From a checkpoint of a small mixture-of-experts model trained on Wikipedia.
Size: 12 layers, vocabulary 3337, 27.7M parameters.
Below are experts of layer 6 (counted from 0) of a mixture-of-experts language model. Rows are named router (the router's row for the expert), down (a neuron's output weights, with its number) and show model dimensions 0-63. Each number is 500 + 40 x the weight over its row's rms, rounded and kept within 0 to 999. Numbers have three digits each.
After each expert's rows: "raises" lists some tokens whose logits its average output raises strongly, later layers aside. This comes from a sample of Wikipedia text that the model never trained on.

# expert 65
router:478557503523504506508485558416438500485561508451496513527502538449491483422512538504517543539509563522480585479505524471465509485505460501501519438509511504529554478491543439506487475479510611
down0:524532563593425604510459487514514503479495508440490507475481550471546558507515517408486512519570526535442504520493515528525508481520525495503458459522546532456568486424474502454472543569475420
down1:587474469466464571478413540519525491538500469482516494554525494475478499534572504485491497514453568592459527514514538472516475473381487497532557505547496509479469529470584504504577482530458456
down2:478457503596493499491477560511509482396497457476503450410533511451430445496532519447462517435533461482564465468416540475529468555479536472506503495479488490480564575521421507473491515449608471
down3:535464535424467444557583481498560573445465434548518530506522435465534472524500506467500502525472529499474543433438439418574466540480538534448584453425527475528508548498529537499462530499404448
down4:481473502438504518417562553516460480523520520468514486465483471494525469445531515471453469542522450504471516544463463421471465519454517572491497505566534555492498451531545512519538523499499519
down5:488469443450483460573497522531506488491559587494544466464493546429455492524545514437561518518517434489501514516469518484560514486481606509490423534447538533507466478511543442557470469438481489
down6:515427541514518530467490552465500482514498492543438434532489523486432542535533472516466458558535480484431508432507520499493611518435511578539515431474522508519475461476585433457515536426477565
down7:520509496503477499511526517533509558485519471500525563524479433542553515557543535524510468511579562525483580455528489528529495548556532517525577487479476529567555506561484378451522556554463527
down8:465552580487507542509459440441425506503495458574466557558513440511559527437400495472518448498413483502531469497484473522492476455480513531549458463449494512544493501500512497503491524430525582
down9:533486513529396587566489494501532470469488439524485508501485527478550544515476500541514524499478462475447526542540504484477535459553594486507573558537476446502492538541574531498501551502442525
down10:513433518453497496474534515549512540483488501472499520487558510426483446493426487479503513446463529453540486456499474432461489496477464514503461430568459515437400532554531420532488458531526568
down11:521517439536482477470514525403544495450506502519505517465505466439514561493583480500513579469563482514483478550454483454490519506523442491494526521536445463520473495491533529504531452514417550
down12:476553468523437464438453498486552522432429603510475477449484431509524502493529425501476512490530508508501513555506428495394544524486488499547512483468422564538491502469497451485552492480487455
down13:457457502535479463482562405489507512448536498436416518529553506528449562544510521546431458517466513449501512451531453465534481537451531522576526442565503470523449498561473511501479486461485456
down14:553457469546470457516479568492539498563502534497532516514519513515492502502425484519469462497529457523454468480475554529551504512527480471518500414541507497496602495530479598559532480573506475
raises: "ts ", "t ", "ted "

# expert 46
router:507526490515563487537510526396527570544507574470509418415463454543561453461485527501504525478467564522534586454553426517549523522473551438505511480477480517577460500505624418474540482556548502
down1:513510413516523499501535466477587507521533515467478531465468533489561616485533567494457572568522527534470453461556521482480523476474502509487569486505419540503530468487481469454464524521504512
down2:496502540550475496449395582472464478463468499493554591479492465504526434481496503505461553441468512498524396517498477524533467549490491446486512514545618463457532524477525497459533455526439501
down3:569498528470495425520490482464569565521548488499538528488571414439446454537530426429518518397460486462458527484469430491446541468493530534506419518511491534457494533507503471419469542523502571
down4:513508500513455424500483510527536554474498490554545563525503509518459458527527443473485522463503503501510473444538452529563505496504509432463494559546536452543516420459455432469547551483443557
down5:523400514489531520560499526488471529490474511529503487520450491493535462480602469538475571534471534474490495510494535458495497504402454516451487457564525471497550555504476474460457471548444455
down6:580454511565456400489461529523504501505512526534526509515524551497473560445560490457500513402510507509481542460507522466514510541501557498493559530524520474390531463491472449507521516577476481
down7:537565470426449503545501514500480453467477534497511462456529459471458467394526381503560558460574554437487535540458500495501545497533544460520506520553445439449453499428470485522546491480529481
down8:515542450472421532537520489524469474560463522444541401599532576505527560480416513469479474482514488542500490573529517533516481468514528481569543455464526519522497503539526493548512475519451523
down9:534482516444462503511497449566527447460454428526507499505449544498571424529448460452475542488561541467501401516505575509520467423509549471496494553493529461504534475509464462578520528513438479
down10:460565446538516505486560486468492574477474482499540508453511505542471473526464523490492471404474427510521435472493454543498462492456507472489450537514481433456537474588551530437491431477482549
down11:458556472466502423522506517510456505492497489607453479581512470492494509423514556439545492551485456500574495525561416521484550489516505542462508508492478503469445461551497514489469468533408522
down12:532527516474513519547553569524481524546548531482506416534473542471576531488423481493536471543497504482486586443494453496500502520546517497482543446405433465515469448453516587470521495553540506
down13:520527526511518550537517480496472534453455473490436447528506516491541504498483529529425468491516459475509498439529549487484506538601530454477471473545529541550422463523431575481540453522454485
down14:588539439537422476455539517523504477527502453530470530572485444506501439468588484493530406451496514507539436474473483522478554516423542547526503494567487552519473579485498467447506489523462551
down15:599542518544555556440556594493576562494527525443511474499537472535486537498492518509463451477440522532511530478533462588493504524478564586466571498543527507539383501498520493506520535509558535
raises: "an ", "the ", "a "

# expert 88
router:532495591476529405494465511441497510513518503425500454509582506474533435503541578502489557486510525488469548465570530507445540563552465479512548486512470486570519458548618474465553467487484506
down1:505463502484633470499472453518454437573488507517475542453529500521523484493519546543544500489524543501507477538511440534496470486550528515448474453492501472563438518547546443531526424448444518
down2:489417483552503497528459488508418490492452594541553492493446451484443459528402532477522518499559502462467509474439568525515492436514471459433509498462522568450522491476429471505506549563433540
down3:510533486504487543504576405504497561479501526477533492525459494544477510551471456499487486486580446473540533533473525475538410478436461510547447453523493516538521559469488548494486522562502513
down4:492456448471498449512556463487548444481533484549492458493479506506497521505397473532555525486470527495537586510557539521507497552538440408465428487442447491485479535449526540535608569512572509
down5:547463477540517515537530443486489507432483558460531543448446527438475557573460543510457497563483522469498519501538449526579497478441519488502494475460524546482462483460550454523454521569507651
down6:428547491494517586540489461555453516458566466514523534552503482560581500458473489450515516544470521501549527536515567520436522528517462540543475528518545441564545486462523497570505484450549513
down7:483473485578525482495475571534483443598417517444517533534469524543511466457475492507433489461483527495474402505475479519464509466575477463465582486517527434551505479596459541458509499463552493
down8:484531508454513518470494485544517558485482574490470527551509537538464463641460566441458501523521534540506520538534544459527517486485526567488503597535436471546513475477516443503482524580513483
down9:551555528551464498523538515551527554491538490487452508549470505461471557513496512528505540522574484492516577535528529457501481535513439422495488514534467585492472550546565604472513608507488464
down10:567478546472535540495539429413446512514472479499529555506549450447578487465533532422534499503500471450489447584482532505554552427500465458436506493484520511474433538539532473497500461483492492
down11:527496515474460554489517511501426451511496500443466608479529461532443495601454451482499530547498457553527540443531498559557469501495488455476456516455499559525475526513538490464452517458504594
down12:529472501490507600434461522536443441474479516499502525494496470486537576452499539532459486575552525571498447496419499523475539492559462483551525456544539449446480451443507495458581517551497483
down13:463549453512529492474488426504484548481549447512478554419502530483465497551512464413469511556475561537494443421522458412471475537534604506512526511500454490420537500487513480517464484580487576
down14:558444463504592425490498433482497543525432508406464514449501494435561559477520452579479522523579494523539460497488422518594482544486525461449482494476581471497542473582460528474478458494507446
down15:509513528507541513465481484483544504534570490516545393495420435523493494519505504492478479491587443518460432456456593535559512508519494524474534487522479475449492475436460495517451597481487496
raises: "The ", "==", "In ", "====", "===", "=== "

# expert 38
router:484483557487529483532468504458453483462496536491485459541465550456484492473469514496498555485492599481516554532530526452455474503575536496481446461548518515510520509479554466524487475517470587
down0:490503509441564436567492458549508497507512538528440471512450495571533524502531565486548423521491496483475482517400542457506546570481490537539445486456475496524473495430593531474465600512487446
down1:483442503456511509473412451419489549460460520556532430534525512483477517547537550489532520467534446515515492491525512527515388477458487443534441478482465552519444483513471464555489529473470565
down2:497603458525510524519434478434533515485525491571478355470475548481530584481506485499501474489544505525525478524502439451458522474514516539517480459512439456524525557532471474544547521538554440
down3:575474514545496513464494496526488515481562441509521460507523523474480441539464492469491484545497436445524460524543366442477423475579565443507482502517475546504534552467493482559483494492555501
down4:511458547496437462487505516549467483524484536467513534448479516446545587511524479433480527517445482472471570549506524550476521502511554498532490442430515430501456543548521553475491509366481522
down5:522527528463525567564460515427530489456523482571581459457489523492489509438489427478508478445507465514496446440452540563501463485501518476517475532408499517573509579504547482492482504535546475
down6:493510491500456510446514499493493507555534478507527637485429477465521473495459491475518409580491491460511505493490553448450576464498544465484499480499475483531537514509419483543457483467551526
down7:503490470420543524472460455432511579490503524511499435510549489561518482586514463533456537459506510491496497449579475524485497385529432485538571492477524540492517481411584596500503554514499494
down8:526490496430541536536526566491508462557521639510485502531559570408521517427510483511552547409480520413479497495481514439521501455475547498447496444450515509532527480474516507470533544507501549
down9:474527537514527511529536490528531481411461455535445481530484504535506539520546464540526398511539481472445555461557507514540505468548490550556453623378541508534510464482471553419524490468454516
down10:463490494470497588480442484455486439505465511537522513505470444508420541483443517455524464482515470526536521520508570504539450545453466460459573545524504442464532440487511544489462514549511454
down11:444543454443535502494513478501478581521449489488422500522541547535479490459457444538623580544485490466550458496545422505493469464556502544459570566523479542466498487507545532444509509463525457
down12:466502513514491474483497502523489422553449512548525455502497478415459465443458449472502561536583488453517514505464488502501509487538463473463447517518484466551510453492489498586471511594445506
down13:483469526539514467519533490508530481548505586522458529460544498419521511437430419512527523470492473481479440449506433495509482569417495468482522495499526509471506459488406487524572382445466499
down14:501486505465488494487497559461516469536468501523486506463524476531513481439598525545459519475522468511580572530484488508479574472508490479514604556454451520513474461539388515501532468580465485
raises: "le", "le ", "li"

# expert 40
router:507508503488490472573411543488492558503516533419421465484464536509479478487514494479479470474478494522520538511482480542527507492555521454496463540485517544547551516455505395496528524548537522
down1:459474402504523581506525526469493509489539493475531414500520579511510477482501488499449510475526399438501538516530495449450513496537523488538479477497429462448494545494592485479464520526481517
down2:504589496416514458489452556567403465536495414531504516509478524569570483443422483481543497496524511530554512510499534506454541499474465505558574503493519517501583516445490474532549532517458482
down3:485565445475510503576536483524477451468522519504481440485487594466469481522434407502482498465519529552484485449528492527456533508501466459541458457543566485534517503526486567481617498564541543
down4:526503500525483512461476508476471488454558465565420505466528489424493477473410496496535438484512484510475517486528506502543429554494526488530497427509530554490474571462541411506469512491521422
down5:473447561549532519470456486485535448507563482535474494541468541505460526481454455446510533520580445515496490427503510482515552443512533461510479460523475441473513490473530536568435520484506512
down6:537471509442538524474478558457534492445507481548527440470481560470542402507465486520543504503499542532436555485436495508468503554539560542481543524485527494495469463443477450503465528489503499
down7:458443457513521545523498574482529522482489454429513417546429491501461478509540516581522499474433505499497456479477464493516458439553449520451546521543502545467568499505522567470494522457508543
down8:549555582449521591562508531535477459500532504555536542494497529534530522465484437426456464474480485549523530502449522443535466504526547493465533500514598548533523510498475493529495529543471475
down9:500467488488456603500476457478456499445509509511469520510472545506505493520535517481471501559472440487445460476539480437489495428445496461500562514559464421469517505602457487497483473430598502
down10:492463546471503525502537495464545558548507487522461601533516489503482498455448485541490448490541564437503469447550555395551506461510487532527529479510506517527504598453508517544451582522534477
down11:482492416546480499464506448436562597474511608478462538498536533489500589497452465497545504483518495520538459525448508499534503505531479508503443478484492459512473437532488553538529427556460597
down12:483481532425551455447529477535486524488577434496490503523469464462488397491481571493536544529434459566555462466443433543532457522487519432450526476516473566436493555471503513561459442514536472
down13:502513496500491585513511492510419379449504462516396460457535570496514469500501477485538515492557499508494527473426462534488480470533407536463483485593469468441527478522519501512481593563563496
down14:522548515503487521490492406600485455452475514517538355532472519468519442486477492482500527484503530525473516506453544534480429415469470446495432464489455510481454537494442532449528505517547470
down15:449479570524488515513443521519581553540556481512502527532507508505568460509452485609533415546485497546492495475485501475481556492426531485449477494408561563505499574543433486451522529572571565
raises: ", ", "; ", ". "

# expert 48
router:515435491530487448544458489441505505501554531416490445509537569434546482512466559469533483560511565562523552508512451456502481464540484388496514492499457556564543505480567463516445488521495534
down0:500456568466478488496459564524530556430487444485523535537450482467543500510511493520492597402525486489548489482512487406451484485525477553515451474540555521532485514484531511545553421537554494
down1:462574514512482516514542427537485432491468444513490519511470512447547479546533502480480519487505496472588534465468453504493492511559485476510471420534460484478580497520481541466562406375455428
down2:534468376490502585468451461489440418545487507456605555537521540509476522515524570526522569528496502528505469514540507516499539489507509533449508479495478533538512489511486428414543515494472543
down3:509487514433465529562540478470499474510466490462554655470539517528515510508449482448503445506500466534515470433507526499537540486539492575556422441563517512574530524418487508485499485490505522
down4:589531465465464454489452504517500501558492475531529471448499526482568532493473575468452508454424475524444506488467469466482467466475599521522495430487519480478412516461420385558476480555467530
down5:542451478503556479474540521579519472450559516511536497570414488453487473496515517441511469524534433508534542483504487469487511583516511538527486570497550525515434471503456469518478505472568430
down6:489444536482539569523398419484409531534443476501527438520515506571580606530516518409481534486506564531503504484533488516505555473482514541471497504518551517531477515600505513496571488468515489
down7:498556472504520457457464527610482451502535460567551497420473518478578501425456478502516554557464522525492452521537539439501400509495473493443460550456508520482540453521492476539561532431447474
down8:639463470514491511491443535533488448513479434430557473549538545453480501492518530372493504498501427450485598489547453497575538513507507511456511456562448506551426534505475578453521570501524492
down9:535425568452510519417493503429528532499469455482455478486470496443509512496450510460484516518532456488528509465446507577503539517521470511419516523540417516482487446530568564508429473541476423
down10:438438489509529525459454542551459489485491527495391431464505536536591512465494483484499507521495505471552492498465512520437432524512412489481548470526436542460472451431519497493419470498515548
down11:502469469521492494525477545489500509514525406532464547455480467488555522459501479502448491504454456522461484492481510597504482536411457491433509574537549443521545482427527525459491500481448515
down12:526516534543615507519489513508477448465519501538511458593479497522502467506552502524558445540560484466453478529453521447519545497473425525526420493517504511485485439534511481493551470446552475
down13:516524510495472538526490461513527514422506476449578536508434435507541574547524520531509523511466514553533503441532524541531532464533493517515479524498432436395534493503508497416471461500599498
down14:413406463490491504594515521532483452437504521547514486408482474491444482547502559494535514554452482522586484535492512601549539458456471504499496501566479506488555503537513479443529575583531473
raises: ", ", "in ", "/", "-", "s ", "s"